python train.py --num_hidden_layers=14 --d_expert=32 --d_shared_expert=128 --router_score="softmax" --routed_scale=2.5 --balance_loss=0.00574 --balance_bias=false --init_std_router=0.00899 --lr_router=0.00178 --vocab_size=8192 --norm="layernorm" --norm_eps=1e-06 --learning_rate=0.0107 --train_tokens=530200000
Below are experts of layer 6 (counted from 0) of a mixture-of-experts language model. Rows are named router (the router's row for the expert), gate (a neuron's input weights, with its number), up (a neuron's input weights, with its number) and show model dimensions 0-159. Each number is 128 + 24 x the weight over its row's rms, rounded and kept within 0 to 255. Numbers have three digits each.
After each expert's rows: a language model's description of what the expert responds to. This comes from a sample of Wikipedia text that the model never trained on.

# expert 51
router:148113154157105144134108096123160172122162133097120109137105098141131115151125080129145108146121105097112109120125168168117141126103127129139146145159141107082158123115136161098173095159128103133117139129163119118144092128160127121127099159124127079117139153111097144121107177130098138184118133097140162140144127107084129132160135119106144127108162150094097111115161153179163172144081089158098139124158136128106122129158139146117110101069151122132133110125092123168160138094099108
gate0:115117098130121155132115155117134071097144089125127094089109134170142130137111115137081073130135127136152156089118124132123150176146117154093138056112136137135157142123134119103171127123159110142115120158131142150141132104121152148098121136142134177112165180121077127133117147150145126140154158125149143111159151096126166123124154125117135083166144113157096107151094104100151135132083110125155124131157135080114093115122150127142107144110092112159154151085133131123099109099176153
up0:101112082162118177103100133126170103107147156093135115137102139130117128143180093148147107141111136106148135112119136163152128175109080159137133091110139137088137118068142107109128124140138136185112123166119148159138135146103155120088106131153125123133136178135083140120129145102090141144165114130158145155139158079150114119128126159097149108131121128135085111149110108109178149103127094129136152158115158094139092159147108138144095101109128094140169121102114121137096121159151118
Description: Verbs ending in -ing, whole or as the final piece, after commas or prepositions: working, making, commanding, failing.

# expert 15
router:112123173118116153130143184092139115097114144155159141159136117121120147119095146164120135106135130133090114120091130162141135160124159165193113100144123121088147103152180127104151075077160105145123098105112143117169086150155128110117133164122107111131118153131117157134150116117093135176130158151145158128113135098105101087098097091152121133123159100142175135090148137158155122154105124112105165149113130080141098141136132154117134154153109129117096154144086124124132142115140129
gate0:162146099163146130152111141079143149166129150148123192116104118097112145120094106153153137132109131146177163180161136117134109106134116088134136173115156144127104178149142100152142130125143134102140137128130106157084130114145128128090107114147158124095172122162158116104121117121144127126131192141141136112149136145120129137114082144066120104117094136077128164146130089123113076090123116103140117100141129128098144133108142129164104164110128145163126103130153150099122114110102092
up0:159139144132124108126142162097158125128170163124122096140097166125123131121098115158143118150100098189154146118148088164134130152128090115119150132124114132139083120154147131130135121160129121151147078120102167148111113139146119124130106135132183125111158162105161078126083166130126082131127143150123138149127179123123123130112102095106109137102115142137133137131153092138153123114060114125089177125065129123123113152118123145139119127126147129160114095056125178134148127098135148
Description: Numbers in sports standings and election table cells, plus contrast and sentence connectors like However, although, though, according.

# expert 53
router:147153112150117132142095083120121146141098145139152098146128156098132111104149134161107112094127111138120168132143140119113150112103128105157152147135099112136175142092078158081117152141138120145168127099103087157133149140128092125169137127111137070122110131083150114123132151153128121125107128159149107134098087145108147154133139091121134186084149114141094167144145171165131081067105125142117115117171145114124131158111144138117123117162138115158125118111173150123106142170102170
gate0:109137119117109126168111137108082159140122131052130132115141053128118113116102130169151122120148112146147099128139131163117115105162118101109098115082128125173119146110168081106142136124126106146105099151097133178111092073163153143128133120129178152146109108127140158151132148148133087145156153169144147086134145132139127098122112142123129111111140130145150155158135124138168157071138126164150131155093132125112140147169119154124142134132109139143136147146137098115148133085090088
up0:133131105153115116099107131109195144129103141146116139123125129171132150098188163171085140128126092114102128100103143095124130157134113143147124119111108119123129153096103151110088161093114159094090113109145108090134139113184149106148128146166152103099112104120180118115128159139114133135120094156159132131144098090091087124117093120122114147158135099128161140163131139164153106107135111157125159130123142133114159151096135086135119130152153100096150170140156129156116103135168166
Description: Words naming a music, film or sport career field, often after his or her, such as debut, album, song, television, football, rugby.

# expert 22
router:123093131160139117115118157171166169151109155084134089120124112120121111129152110091061082109117107137193144133142116128099107127071162103141124160177115114148122145139163134089149117149110096148142145124114148095109119138140115134144140144082155119154097147104102136147114139105155107140124073148107166122126080162099122178134113120136172138111140126135129120110129167143119106129133094107145130151129153131150130144104127123123094139081101146145123155085143162116112136155105161
gate0:081144133136115114141095134080171124110129130141129160131118110093095124148093132156117123075110090125149138121129111131174155180131105145094154152114115160131126165158093146075114172130116138104142127127117111145127138119146093135096080099127163129101138080098183125165109109137166157107118131123159117107119089145145114124125123172166148149143155097137097119143128137123081118152118127130155137112151096132184166134158130157166102154090091126148140111118102123153131134132148127
up0:122099136139115174139114107166100078106132147122145123152142098144101124133097156138122154119134090088127144157156128147147126099083145148148098116132161124091093131151155135137108151182113166175113116149116107139136151150097145144157137150159121178115110157120159069147126095109098121096086122114119078142104123107133153119070137121109106126089152131089115111083117128130094113111132141156137164154143145145129115129119129163104138137156092160122151100138135153103170135134092160
Description: Middle pieces of descriptive words like dang-erous, embar-ras-sed, reluct-antly, plus everyday nouns such as life, heart, blood, kind.

# expert 60
router:173151114171128108158090073185122160147113145065117068140139127139140145099088117136119116126131109107123117111129121113124122154106128116146147128156151122129113154115148063125136149157136093153149180085116151130135101118136104116159138144099126105112063095094169127156126122104121115138105152149108150136133156113118153127119101137144121160131152129105089155099160163148104173089098115126124158132154145157107116134139148161107125099143131154138154094177127136124128109117105135
gate0:150093103111117105051124173111148171126119144103113157116137119112133146128144126112117160143123138165184110125084115153099110154160151180145111161147091110132091130112169151129127129137159151170119113148136141127104128165126117140138144116163086174112105132126139131129132146118123141113154101070179111132158111121103113129131121141164072070153090147112088154148109119108141076134106131092128157124109123090111132128139095119143142147129140109156119094132124136110107111152116131
up0:113156116130072138123213163168147107119147127103119085133140107149179159151112125062155129138148130104091182141195150128129134178113149163143133134117106129115148131118135111136133131127131112160124082131091140148127103086146135140159100119092112097099123084128142136140135098119155156160128111095121109096152138114130122152092134150152135139158105138094116164126136146139142124113131110094131125161104121119111144157129120114092124130120111112140095107165112152156156158111087119
Description: Abstract nouns and suffixes such as -ment, -ation and plural s, in technical or policy prose: analysis, management, system, policy.

# expert 61
router:121121120131166101094140112167143135139123120088115125120138125111109078167136082103077124132131096095115143118168166146128093138117159072121112142157144153101151146094133139140169168147154130129144167106115151129125166161124073166124138100129130109153136134101128100156104131139113117111116117117117101132144164132122128171104151181149135167109119118138078139113155110141130079085108098107171133122146110113150123125100144138120082140127164168131130087134149126107135141153094173
gate0:099116105098114134152112114092127184092144129139111117104128136131123123123150159122130119110115162156139139120086133127131143105119141124151146153113147136117147133116143121107148127098112119157164133144110106082119148096122140122118105145110144110091138164090120089125132126139131110168076129186111138102146100125158104176153123159127152139150155109070081133147111121184163130094112141128121060146131125167161144139141134087136082136186103099135132080156166141158130137151106110
up0:095127112189092097097133159096166159168119078095149151148175130088139168067148137091156135138144119140142117131120131092122155133143143124100133123122161144151200126117145088124149124132126163104112156114169116139078131079124144130151148099120119144112110150120120134169125125157116172121105155149104128163076124162128124119117127127117146149168151121122136145124073117137125117121106094138109126144118128086139136132130178120132125139110148146100148123140147134144092084123099139
Description: Abstract and technical nouns and their word pieces, like cell, climate, energy, tax, latitude, dose, mechanics, mutation.

# expert 50
router:129141163160106154137166149110155099076102128159139101138162116096148139091149116139122142100086105142099145122093149132160165094125141112126130116141175135118161130163156114117122086089116109152130144122103091121152063132149117131160133151147160133096136126162136130149129122134120158100094142122112184139123126085124110074121142144164114168133149113147149119095106128092157139150075121121121136156122113116170112117126103127103104161127109151178137147131149150094139079120156144
gate0:141136136126110116127125095105129145135172129147093141134078131105127155169182121125096116160186091129143113124143149143117144102123147137120118099138105110114142098153141151114137148158154153098160166095107114124097091112088114088148143134107130114125129146146177102124086097175139091132106142152146135103071134144132146122130093129157095165170127099094117155147125158141115130112113116135128128100116154159139115089136128096102169075131115105152168115158158171134106110132143095
up0:153131154132139114120100061130121139125103118130132080125086100118114144178190139118140145107152095127144148129119137132133167106148118112093148085135167114128155100167117152112141141109136123121172134095120123104164097132099103102174136109115134126132126119163146107169100144134121142108065146128167164096120147147129127150163124142141109147186127121117102157139141148152125097160111099140110115106130098117122078065098143126135142106109148124133164165139108115110129160120172113
Description: Pieces in math markup and election result tables: LaTeX after backslashes (frac, beta), percent signs, decimal points, commas inside numbers, table dashes.

# expert 63
router:168155147114098133146136064099089124157157140101127160143153147102119138116131141106104087158105134121105121161152142182079141158150144090120133067129116110106120128129134086141105126120121142152141126148152131152098118103132144097112149111149129163148139166146122131097119139158118104128123135138162151180130109128147154132100176120159116072103144127099118101114140151171128123112133164143104133126133134142107148147132099104110155134158113147166159110169092102165109132109180081
gate0:150156126110151091130106126123115117079141121168143116167133143113185158111130115110087135128145102122129114114168092142103109145118130131116137115100146143077118142125130103148132173125099150089131175112096096159109127133145132126104116097118150101122110149133111143119115166111174138144090089150126164141153157158135142149112110105145104080144138156159103162161120154115153131116120130123141115097117146163068132147129122057142152153153145167118107095121087142115150112105128187
up0:136111135103190079122132120123204100159162146100126113125129138073144108131143139090109163166150071111115138126139136122104115139126111159124121107121138125096128117099132134104124110147160126095131169099104168145141128115085121129158103086080116132107102136148107147158120119125113121128126161132106161149108149141168116139103131129096133121124109130126086118121159115162174114140131113108129189084131155146142120120144153114158178140129154144185123122170127129089111125113102160
Description: Commas after noun phrases in prose, plus list-introducing words like including, especially, particularly, and dashes.

# expert 1
router:135145126141149147124080139150120134162104122075122116106102167132093120093121140155093137112145087103126094128145173093049113114098137098153169102136100117106121147142102134154139129158172100112142099126117133159131157145116123123155117142127137151103090133127138153163127135160116093082147150145129149128119161156089116118136109109148164135116120116132140130093144145164120077103135102095156144138138150134123100148142190130117144147148129160137123093137160163123156143139068163
gate2:144159155105124113151155106171133124131137155146096119136102173133128093123157116157079067147091154092118105108097119140139177122125160092114137112117129109124120135161130152132112146111156079156151163120142105129177098118174156110122182121099099093125107162092100108141114123061145110098122126122137163133156127092127130152121163148124126098128117136149135128152074096135109099121106143104144110096139141091133144123138113126107151132071146114094133124139169136134120142160130138
up2:182087121127169133131139140129092108119134122139150070123129116102111129133161136115144098152108138117171130151157108086120119106114127132114178105121142152121050143143111117162086090185124124145159114102138175121093159151145139161093134109125088116120149099103144092135135130105121108117122126149125157095169165161123137151118143152102101115166120077156131086151127130133115117119123130123111150134090155129102154096131171144147163146121160114130098129114110124093142162134137096
Description: Concrete nouns for physical things and places after articles, like water, roof, door, coast, head, brick, often before of.

# expert 43
router:199143107114173099121139100155134124159181105144120136140105137181154164148133121128119130146133168116149117149127114086165129150110125133160089127119125162162128106125118126126131158116138113150082106129129143123122092148095118099134129171119122176105140161140110091140103088086137143134128104134094100121124115112167141115157178091127143133137090130105153120144120123154128147155153100129155092084163097114087108101142148137127078124086116131121126110147172126110086127102092137
gate2:131094150131167117130130149146147117092126092120108091151126085149151157138137117137107125122147097130109114208106141115094132167125130111119125187134137164126100104186164110152101104102130114079118179135142114115119130105138138140133127104123161137154126088098142141100128138109117118141131149161117132094145145138164132118163100086142147101124113122175139134094123101134122127100107147116121161162105104142159117129111086094115123174154102117052138110114168145132109110116161135
up2:123134104106114135087103163148075112143126077096099153152110118115148125103152117175131132127166075123108137130108170135131141133160103155114136125118121105113124160141125126132078128140148107075138166120140114173088106114141128146107105125137150092132134101155145178134155119136154145167145176091143167122156147137159142114126150144135145137087151138113063150125135145159101143097117117102121158079162126109122105155107114109161141093103103140116181105110143138138140150132097117
Description: Word pieces inside Slavic, South Asian and other non-English names, like Karpov, -ović, Singh, Kumar, Tariq.

# expert 31
router:118098078128151107141158116114098105156126123107125173130126079120102095149157126101170113113126150141187104119113151126128120122130084107122120135105129122154097143096077160142142100112121178112086138172132145129114176115106131091122147091131111184167160116174124118103129086137173154146147153128104098118088098153140118180162129155132137119134080191123148129156097092147132119141142160138167111129117129120132154110132109131132104111149127099130135128134108119129120135127133104
gate0:113140098089115132097103099128136122104139124093111132139100118179126157118118159137147132170186095100099140103119103120089079158112149123137100097131108164178146156136117174152125146119106141139086143141155148134153114117138132118122129153134117104148133097098141118070154132154104141126121081165118188126088137119114088092142148107121113121112145103109151132117141158130124108110158102121114104143136108166109148119138121143119120171172141131119129121092179127128152195155102144
up0:124141141179114136105126145098149134129172121136103152110127149110124109140136139152140110113112162153138111123135171112146127152124086169120128143117157141111098149143179058163142136114095122098179116119112057157126117145110133118121094114121125123127126139144124118177117163079139134142110133117163142137114185120118182139117100099133132161164093114104126105135132170113120134105105104118118118096135126118150173144141107103127161166129110109132144148164085115144080127090158080
Description: Dashes in age ranges in biography infoboxes (aged 46–47), pipes and position codes in sports rosters, and non-Latin script bytes.

# expert 35
router:114113094141134127144134148159097089163122120123127138145158112124140127124152138134109140098096161162179132156161164119134136118133075162100171125078123135143094121151079109130139100154143143123126132164118056137142141114110122137133102115137152176136165144141140126170138083124161154147108129150102094145128141115111109188128136123146106124157118161167159095112089091117120125147096132127122127135113134136144135102134099173102079137098111101091094153119140117093156094100106131
gate0:118154146115100143093098144091147120107076102128112147185112119114132113104145173181105134116108122138103144156123169131130081106113153158126125177133123133154155130160183158109124159141141136139096130122102119105117108113074129130117135161122113095102137156158137156131108162103135130133080101121146166139112139109122111129151122055158111145119107134203114107114135147138137142127139129113122112105081125096150136125142160088118127132122170116136136155109138172139103140127087158
up0:156090158148109183099154100151133137159131170116113152147110097133114107183094099104124126151155123151105102149146146135112147119149147110156102157134143092145118118080113118127103090148131142161127141105145188134091138138117177119170115113118090160175164106112117123102164131116127108092083151151118159126134145108143135099099145107106166096132109072117121114095118108095150149128140124138108111132135144135160112131107118124093139140114154111187100140137131105088139161120148119
Description: Dashes, minus signs, decimal points, x marks and numbers filling cells of statistics tables, such as —, −6.4%, .256.

# expert 46
router:114109124147126126187109092132095131099133149131152149079140177157146174124149123154099173101129125129088113096160148152127106131105152164127106124170090116100127119105112143121125107127126153145138100110149076124123139122129092156100155139138099094154127156093147117147077134123096133101156113110137105120116090169126110135107159108139094128115155130120063122139112116156181116175146160121109109117134128132168157122109143117156156123125152096169148150123154100142107145166139103
gate2:131119109129114109116102135132085166134156102153118149111097121148117153132136120106113115115119186109147136107096112176095143151114119100110162099156130120139171199114179112148133136115131148121153062126141101111146094136097116130121175149183144086127152089156125121139111101094120132096155095118181145128106116149120121123131095144129136082118105148092151115141120154111079104130145147091112122142154135138136159136113105093131123132131129104169139129099145122164123169134170108
up2:079153155189130161117116153179063155109154087128119155103120128164158114160127124117133166105137148118081079151149127133091104116132106178135174096142122139141144102144146102117126136111142121121113104137119145160114124119144141110129092116168112152102153124138124129110125139108133145138173096116111107119138148125129138093106162175152147091114082153157151136169146102132164163124137100107107114120139102116109128156127136097115156116132151148110109086136103137110159121091108078
Description: Nationality, ethnic and political adjectives and their suffixes, such as American, British, Republican, Slovak, Mexi-can, Finn-ish.

# expert 49
router:143109090105136155131086107107108109162174113128157157106136095099112105131121108146128137139147161151152088154111149123068129108152076126089145099094156184122140138143117098132129104108093179102103095157120127141131188098125128126117083122135138152140156117151117135089106146112125131128104163137145133163148151152138105162102121127153092128153107173103085136126095146105093104167136104118130144144086125134116155151138117128127154094173136124154157115109097130136120136126160098
gate0:151155129151120124133092142107141105152127151173070110134121166128143136154152112094130144137166103141144118143132102073116116084133117153105109147098103132136119158130120122149109141127127100116156128088137112083151114113090164159131136150131128087110120094110089078152136101094133132148141124109177181111170115115122134097114042128145086123183128169112128136127178129111122131152155113168113119139129121138147087127149153108118136114146124142108135130095089149143100124149119125
up0:160177151154150114144163152096119123147150149182112159111128128131155140123135131140126099124136117105142122116115148092145124044106146176128115179104114160145129087132123142126114166137095125104116108143131130087161106136087129113144144139086160137133126126163100116147124166123135115119141120129151099110088064117114122169113115141102143099162115176105153081112154135111121089161129108171131126151136148161105118104122068121130143123147100109109134133135152119142118168158123107
Description: Pipe or dash opening a new table row or list line after a line break, plus titled, entitled and featuring before quoted titles.

# expert 24
router:112157161148068155150099135121089098130168135147151142156133144121128137104111158148143105090128118144104149143110126133156154112105113117116146132108125096108143117137108112095116107112112113112148113169123138156127073143093124165153134095105170119141113159154108128103172145087159133103086094148129142148108124123129165127129153118153131111095130085112176168091153170123135163164099130115094146148140100118166117147140178134114154158115087141130165153175134140113112104104156103
gate0:172121129125085170136132121134152165131157124169102120107184121113121134164131169171132165111121147107108123133172102122111086150123118161105143121152156095121152094135134143132145122124087104131103102135157131121102116118137128145096093113132104111096150120112076137111176131154088106111142101091123124157127157137142110138101092152172126146143106135104151147140127129129101180132085146100168120058144156149131148136088138103127082145102141152127174122139162156126127118140135111
up0:146143107155075160126106121129172158164121140149095098125146138116121132134145104101149111135119153114106119155129094118108092123114154142114143120160133096107122110123112154150131143139080068114147131105136112144118139138152150128121124133116122080077164130132078154102204137137101106102116097130129114153145171156127140156114081143183138128117140129120129110095121133118131194120066164122118110089155166168128158141110138074098115143120144135158123120132144133120118116146157108
Description: Punctuation and unit words right after a number, such as the comma in 1,456, the colon in 5:20, a closing year parenthesis, or minutes.

# expert 54
router:123156146117160148153131133151079090113119133088163108146116098123160142099148145136105141104127103095182158107103157123170161115112100147102165145146107147122126133134101140086128080108177160118159102147086100122137126112103100156142136118133180160125136112170132122144125127108138155118112136170131097132140143107127095153132143123156146076122142163131115106097139112124130121153124129161093103134093095118183114159178143144094142147122127112118111112152146164107086141114082143
gate0:143150130119144117123135137127166118119130159071101120138164134128141147126136138118130130123155124135114093148137140125168173131125135130111165081162103116131157138131136117139097168070119129100111092148091091164120085165091153126119105127128174130132111129200127116142120115153143109137124131101123159105118186127074089112137105154130083118103137121169115114147110132139175086124123131147132148089103126145119122145110099124119111105149149153130122148060156126107134138155194146
up0:123165159117127104137146104135169122145197138121124126138145137143117087131088135151117146129128124157114093115090109113130179150126173147099124099147102133152145134127131120094090153046135155109124069141121104107124117172111145126076133129160142094131114121125116114158092130159123132151093130176138131116145156149127091114106084151155089120102153149141123142156091129118176130163141132123127151147153126158106134149129140101105121072145122151131099115125150114100083133142132142
Description: Numbers in sports scores and statistics tables, often right after an en dash or pipe, such as 4–3, 36–29, 38.7.

# expert 55
router:132105146122090119112096102102080110159168138124180157149150130138126156159104137113156087133152117084120090124181151135121137133166125151128126104149175150156144144138134141138115123165146162121151163156137181129122129117120101129104123097138122116144161157122123126082157148088142124135128156119132139151104118114118158129116102138107082059143115133099092076107185111130137152114108129150096140129113163098109140113138118123125142099124101087144146123147100151131089150137154075
gate0:105144128132112170120167102121129162139129129120158125152143131153154143131133120117115099166105081185132140147127124107126117137119155135154123151179096145144127139138121156124111100098139160128156137135141079091147168097071125119170091115147104127134137128150155133110173152164132149156129166133116128083144108097155083114149126058122127139122113089129159135122131148137093125132142145100118131130140131121153098148128096072060134154167128112113113099109120141140141147183110095
up0:111071123141122104147171140096110138128130123114116132149113153139101109116142098130109169092140147139097139113165128164084126138144071098146097132090103106128127131142076146130148125158123078120129141122121154098108126168125134123096178137145136125137104119119103117121083113114111147118172120130162134113088140146092139119131133165154142146136160156099094133128163090135152150126116103115165072118127150144121159129183129125141152179115146143131140137159111098087140056112127154
Description: Prepositions such as with, of, by, for, among, without, despite, especially of in one of and all of.

# expert 3
router:124123141129148166157113140097098098173091120094134166151155141122126110098096147095152151108150125151112144141098131123163148117123095155095127105119152156133112135151123093146166161118126139109097084101136113124122125170163098125160172145094113126117065161171149163140105130087111097113090147129117112121150122141131095096125162131154140143108129125109101139102177107155128120164086118142095143123082123126093144134115114147116150131172135158170131126146169124089105125161155138
gate0:127172093152124161142127111112143141140154100161113136139114176153127127159100142104122102084122164167131132145171137146118147134104109094123143113105166142140115109087139164141132103129129109089091119119163115081205131169109120156172138155169131133076116129144110113139105091147141085123113125107112139144111141112103125121115099071110124142136108151120171086126137128084097156092125106153130125138147149136129122122116149164136097143158138100157165116113137114079112127095137119
up0:132089170084106132128136163126122129111150145127154105144139101101099131148136086146147158091089099125136126158148154136134120119123153121090162150156135117141113100088112115147134104134117138175137136149153140154141122090131123109124174083129139141109078117193141166102122129143143139077105102157125165105137131100121142120132125136142105113128126150159086152133123102130186125143132106136141093124140135074154139121102136134142110150155191149136078115071163142109106147142093102
Description: Pipe and dash tokens inside markdown table separator rows like |---|---|, mostly in election, sports and results tables.

# expert 36
router:091118107108115121141142165179144116111081106130142093163171092149148144125134162098136166073133156136136167105096095103118122138130137142122117144123174136122141113131132132090109114155108148142188120106089099104129122150158127098121122159114168130114152160105151127153163094111126151152108123157111142140130146104096123083128139142161117150151143119148100119124168121109136159134072122133138125080104108125121086136115110167095148152109090118108108150124145144133099077123146178
gate0:123117148188085175134102121148139104151124141161120149117114151142110123133098158144135114106099137128096127142132145125095150127155149125069118127086112157113131091112131139166080175146145147128144192133138097107105127071147170120164145121123111119119141107089153165103148122146080119105127116172136107148110147091088102111119133129137104123116128156155075119145162128134154149125118099129144132112161149117108088138108151137143161125152113147129080115165137119126136077157134097
up0:114131112145139136142166166119120141125149102110091167118104121128157109096095101112093156134167136127169114119113112135128107093093108119126131165157159118094084176083123137131159075123128088129137068152123171130138103185129098116101146130114108172123139143133079096161100126155156146177142141109153160120112110143119130164157141132133117123110129106101168166126112128101133111135137132140100135134112129111160135137135117113127075104066104124158169123121119136096161112118139136
Description: Dashes, degree signs and digits inside score lines, tables and coordinates, such as 25–15, plus odd word pieces in names like Chargé d'aff(aires).

# expert 14
router:178158147092082147145126090141084094128178133152141153150094140114132141151131140135133111154111138092104133158118143144124147121088137112085100092060088135111143105146082104144075128092092151129116102117163102169119102110133162109100119117130120136147133148127107142097162124147165146132135137103136149149143104102144136121132147092145132100129134105112158116154137147173137175146131151152112124128157169111098132126158147109123139146154101155121169138123090098141138127095175115
gate0:157078130122093168127137120120151135108161133127111125130099148100134114105177173111119116144109131098119119115138150181109120137104138148159091122112097144088124126135170123131171122137156073143141119153122155136121089139165125106135126143167116131139104112106173123128094111101133088103117112120191136158138117100141167151136145115126127142143120110103122127153043117091097132106088135119082157130110096116157114098118131162129119104140143163122080160130165139120137151121159155
up0:094119147126147093093122114138122166169122172122092125134188116115160139144154083135121156125138099121109118085130068104128124120094142125152158142180130105119135092148122145139103136149136104088109119120120142148130143143130137115118170126131093154134084161096117139106123125120139130145142147091113143113147082105191143108144135111081121112172085149132162151138145099167145119143148120143128145061154111109135109140086135120147150156117138116083138155118137130135121157091106172
Description: Commas and other separators (dashes, slashes, semicolons, ampersands), chiefly right after a name or noun before an appositive or list item, e.g. Buserelin, Harriot Mary,.

# expert 56
router:113142161087122194160166148110101158114117151168173115153134140113164156119097109125109124143120095122105141119090111120142136138093184144140146129154144120087133112095135104143141129116158126175147104079125165111167124160133127162096106127142166078134131138085134144127135109104109137128113111125134160143131124132122102111111107104138157161134171124162143139082167156126151116104112136097101141157099118082116098144096133140092154142152080136115133109135107104102108128104151169
gate0:079168124120103103149150131166091148165171132138130108141096122119151116157145111141136125077136133155159161128093128108117115134104115121123123121137138091159099082151138118145147143106058141163143176121133139133170125127095116140129154105147106161138147094151120129160155136131143139155157096109127140133133097110128087093119150109144107118173121121112147128162138156129153132121074182123113077118114076098152105138130101138164166156136098091115096134149090152113158130132128129
up0:081171140128136118119150115158093126103184072163132122124118118127142124144137129115146152111154132148148169123136144141099120076129105147143117142111125116163135109133143155121126135138083143154141173125151112125182101142093104132103131125152143143132143125170128108140155127157165170153139129157118087092106112128136132126099163124156115073156117169113142117114142128119142150141102124120134100128115105096142099164115050130191148120134094127111100123089117140079131093174136137
Description: Closing quotation marks after glossed words or quoted reviews, plus closing parentheses, percent signs and unit nouns like meters, seconds, percent.

# expert 23
router:163128141169109126109091144096143142136163121136138130115113071098115111107123089136153085153149120140144083104130156150136154095115097096118137067108129129127109088157129151170141110154135110111097161164140139093142140106113158148087139126152123147116154105173126136135143176122117168150135132140129164129140146155125128148158105148088107094104107100103111091145144108142137104171088159139116133170113122098112170106142096127155165103092116103151122156151091131143123142093147125
gate0:077168129165155139132142172145088139130126121155139125078090144144159121144104134149153134132112163127113152173127079123133123146108131122113086121166126173117164119102137123125129120177169183098099122130135149120134115129137189110117122149147179111137097130104175112167144091121130142093128144118115119129104103102099111135130119184160108100155137129113106163179124126081102128115120122127175112122103113157126117124109085111119163128111110135122139085109117094115123106126146150
up0:214143127112161125170103110147136095099081119119103105134160125119121111117158127116086109090111152151140150118158158090122138125140163080123118144123129073169130141151116165113150135120104117180165141117116089157110133096169136088148114094135125158113147087132097134152135174151157136132126141151144132104157157149173101114119103102091161141106128134154123123144102077112141117101147136146143122128127148071118094104132152094118096142133129121146128135108118150160112122129135122
Description: Prepositions and subordinators starting a clause or phrase in narrative prose, such as During, After, According, On, and than in More than.

# expert 27
router:115101103120174102114129146116118096150142098071101151113167098109097130149138138108143138106152150144166132168102109118121146070162089145098120101095162167169095150120133109139144153099092153101105123122113161157105117118125141107164112095111120166131176113136169114137116100131160145119160158118130101146103156153177151147109155174139104132123101150106106104159123105141153123129152155155134085113132142134168109123091125125140084116089164105134102134122112141145137133146127140
gate2:083173151121132091123115156157106138105101166116127138142143132114151062106103127134125141140185099144116092092095128164108124108155128074128093136121166129134145141120140093115163079152153166084124134157153170095139137095153159155150135153138170150161089182117103093096112158116160129118120149111109114153153141132128134114086119123135139146100131139072142101113092142132125113117152107106128138147083115101136134124104124141167129130151092156116139128129159128101132137125121126
up2:099134121124131074120096157139113123093132160086130087133146131139137116099096107108141128100148119131139108103115110112128135112149162127175093137121144128146146156139137094112154114133169164109112147145130152088138101110088152150159130160153159147149123119101125063129114167151147171120126138106113140133134124147135112100103126125110133171149154179076143134120108163149171135100145127099129115124040137125122121129136090165175099107135095139114094137115146139108142124113185135
Description: Pipe separators between column headers and cells of sports, election and stats tables, plus headers like GF, GA, Pts, MPC.

# expert 5
router:139102117129155096165145132159096098134118129140110154164145100127125131164142115103115135112106146155173124114119103109121112112105080126118139118119109082141094100111099142130134129141095134131114109107102099170102105148132146106180116116099168142152193109156119132135162071155182152095138128174087116116143160119138095172124118116103123167140079173117190135144147141096137139114145157118116119151101124117102122131105121133127080132129124105094152141110163156130136093141138123
gate2:148123139124106097124102090111137138109144125138116110101120114162144138141105169101124102151135097139095116087161115145141124169179116122124107133145128127129081152105072116134154124154152129087094191140156088183082134123120081120107103137170125150119143146150124128125143141144120130112123123087136136097144136143173144129074112096127133149166130168114163144077120102129113104133111114144146167157146134176146112134088104121148144096163123107133138112127125123156088175150112151
up2:149163126141084121143142149118135144139160145140123089110108116139145118152118150157140138101086103166113126117155062139165157136152128164121082188128099099089107065116109113153162131126102105125092109120145083116143135092138151133143121153153139114071145096127104158139132142114140077119149129132113110123148139135140122160105117103149130142154146129131153111130178083148093100132095156090155151101126131159132098126088121089137112113151172165127106159134132136120134154136144129
Description: First tokens of entries in sports records, squads and infobox lists, especially game-result letters W, L, R, line breaks, dashes and opening parentheses.

# expert 29
router:152182121096135130117109114151108126138160142085133097145125159167138129147156182128134151073087165070116113124122130087139144157112090171133108165110087092166144117160116126102125171082148127103141147104133108097095102118140159141111130104117129113094111113153130141175142126136122132099119122133115142123154146147142118111098180124122147142144108136132106135169114137108144129128110120090140126102144113112152097137164152135150142148100145139103103092103162175117138139163118069
gate0:079140108153116123078152128144133112147115153091149101159144071171143139141139118130163119096131114125130160149077149078158129121104134143169166103147136125115124120103113099145131121132102129124179172149127122130121163088150120133130115091102144123128167170154099099123138142154144186148118138149137072162133123137107141121139147155149155110125124146131105165125100136157143132092122107165118104152109116089150115190132137099090151137139111129124107094132111133129092166130126085
up0:142147148180114131101138104118132126101113083095108160103135142094163145163112130107114115124143163127095142123127107098129177151132128152118117140144121142127119089120091107136121124141133097126052148124141134146089113141131109160120110119087158126109135171135117089119135090175125129151115164106151141172143175106132189123098112134137174104136133178086142161146155127096089146161168119136092147110115114107140076128133126118106154132132084106133125131100140143173127152131127144
Description: Whole US and UK city names and their final pieces, often in team or institution names, such as Boston, Jackson-ville, Spring-field.

# expert 44
router:155133140120088106123103124111183173145169087138097105116130128105145134127087109101093083144110120146146113147102162136145149126083142100139103127154168130096128141163141136122151086175109120144115129155165129111122121098122114146143161152090116109132138110106098158123170157133117104132184124129138143150137153084086149133159108142080074105147107144100110106106141123160154108149095118129157133172148125113111155131145100151138132103081131161123123103123113120104098153117137171
gate0:136118200156120127163146113174099094093139134102131103129054107124142135120110138119143167148117118127132120109057150122137154126106119127127093149140117103117082139097133154075134138105142102167112149133130083171157134138150093128145153125101165146178134155126141134134139131127134107150146131174149137100123137111166128119134103084155135136080158120120089140110105111143127136176138108162141116137122127145140143133104135121085127111133134099168180168123095152112106144127110135
up0:152123177129083125156147132143130133170145140126123126135107151086140133105108175139131148116109126127114129127105129107098141128113111163101133149121148091105107164074121128096096108119149099157121096158115116132123116083173091151112144132153123173147140137144155125133140075149107115116122097178155141135100114099150079104142102100174143112148117129173116134133128124117107115154140091168137129146153137132185124118132135094120184116091113148111089183129115120161096164154113116
Description: Infinitive verbs and their pieces after to, can, could, must, or not, e.g. ensure, help, reduce, keep, qualify, inspire.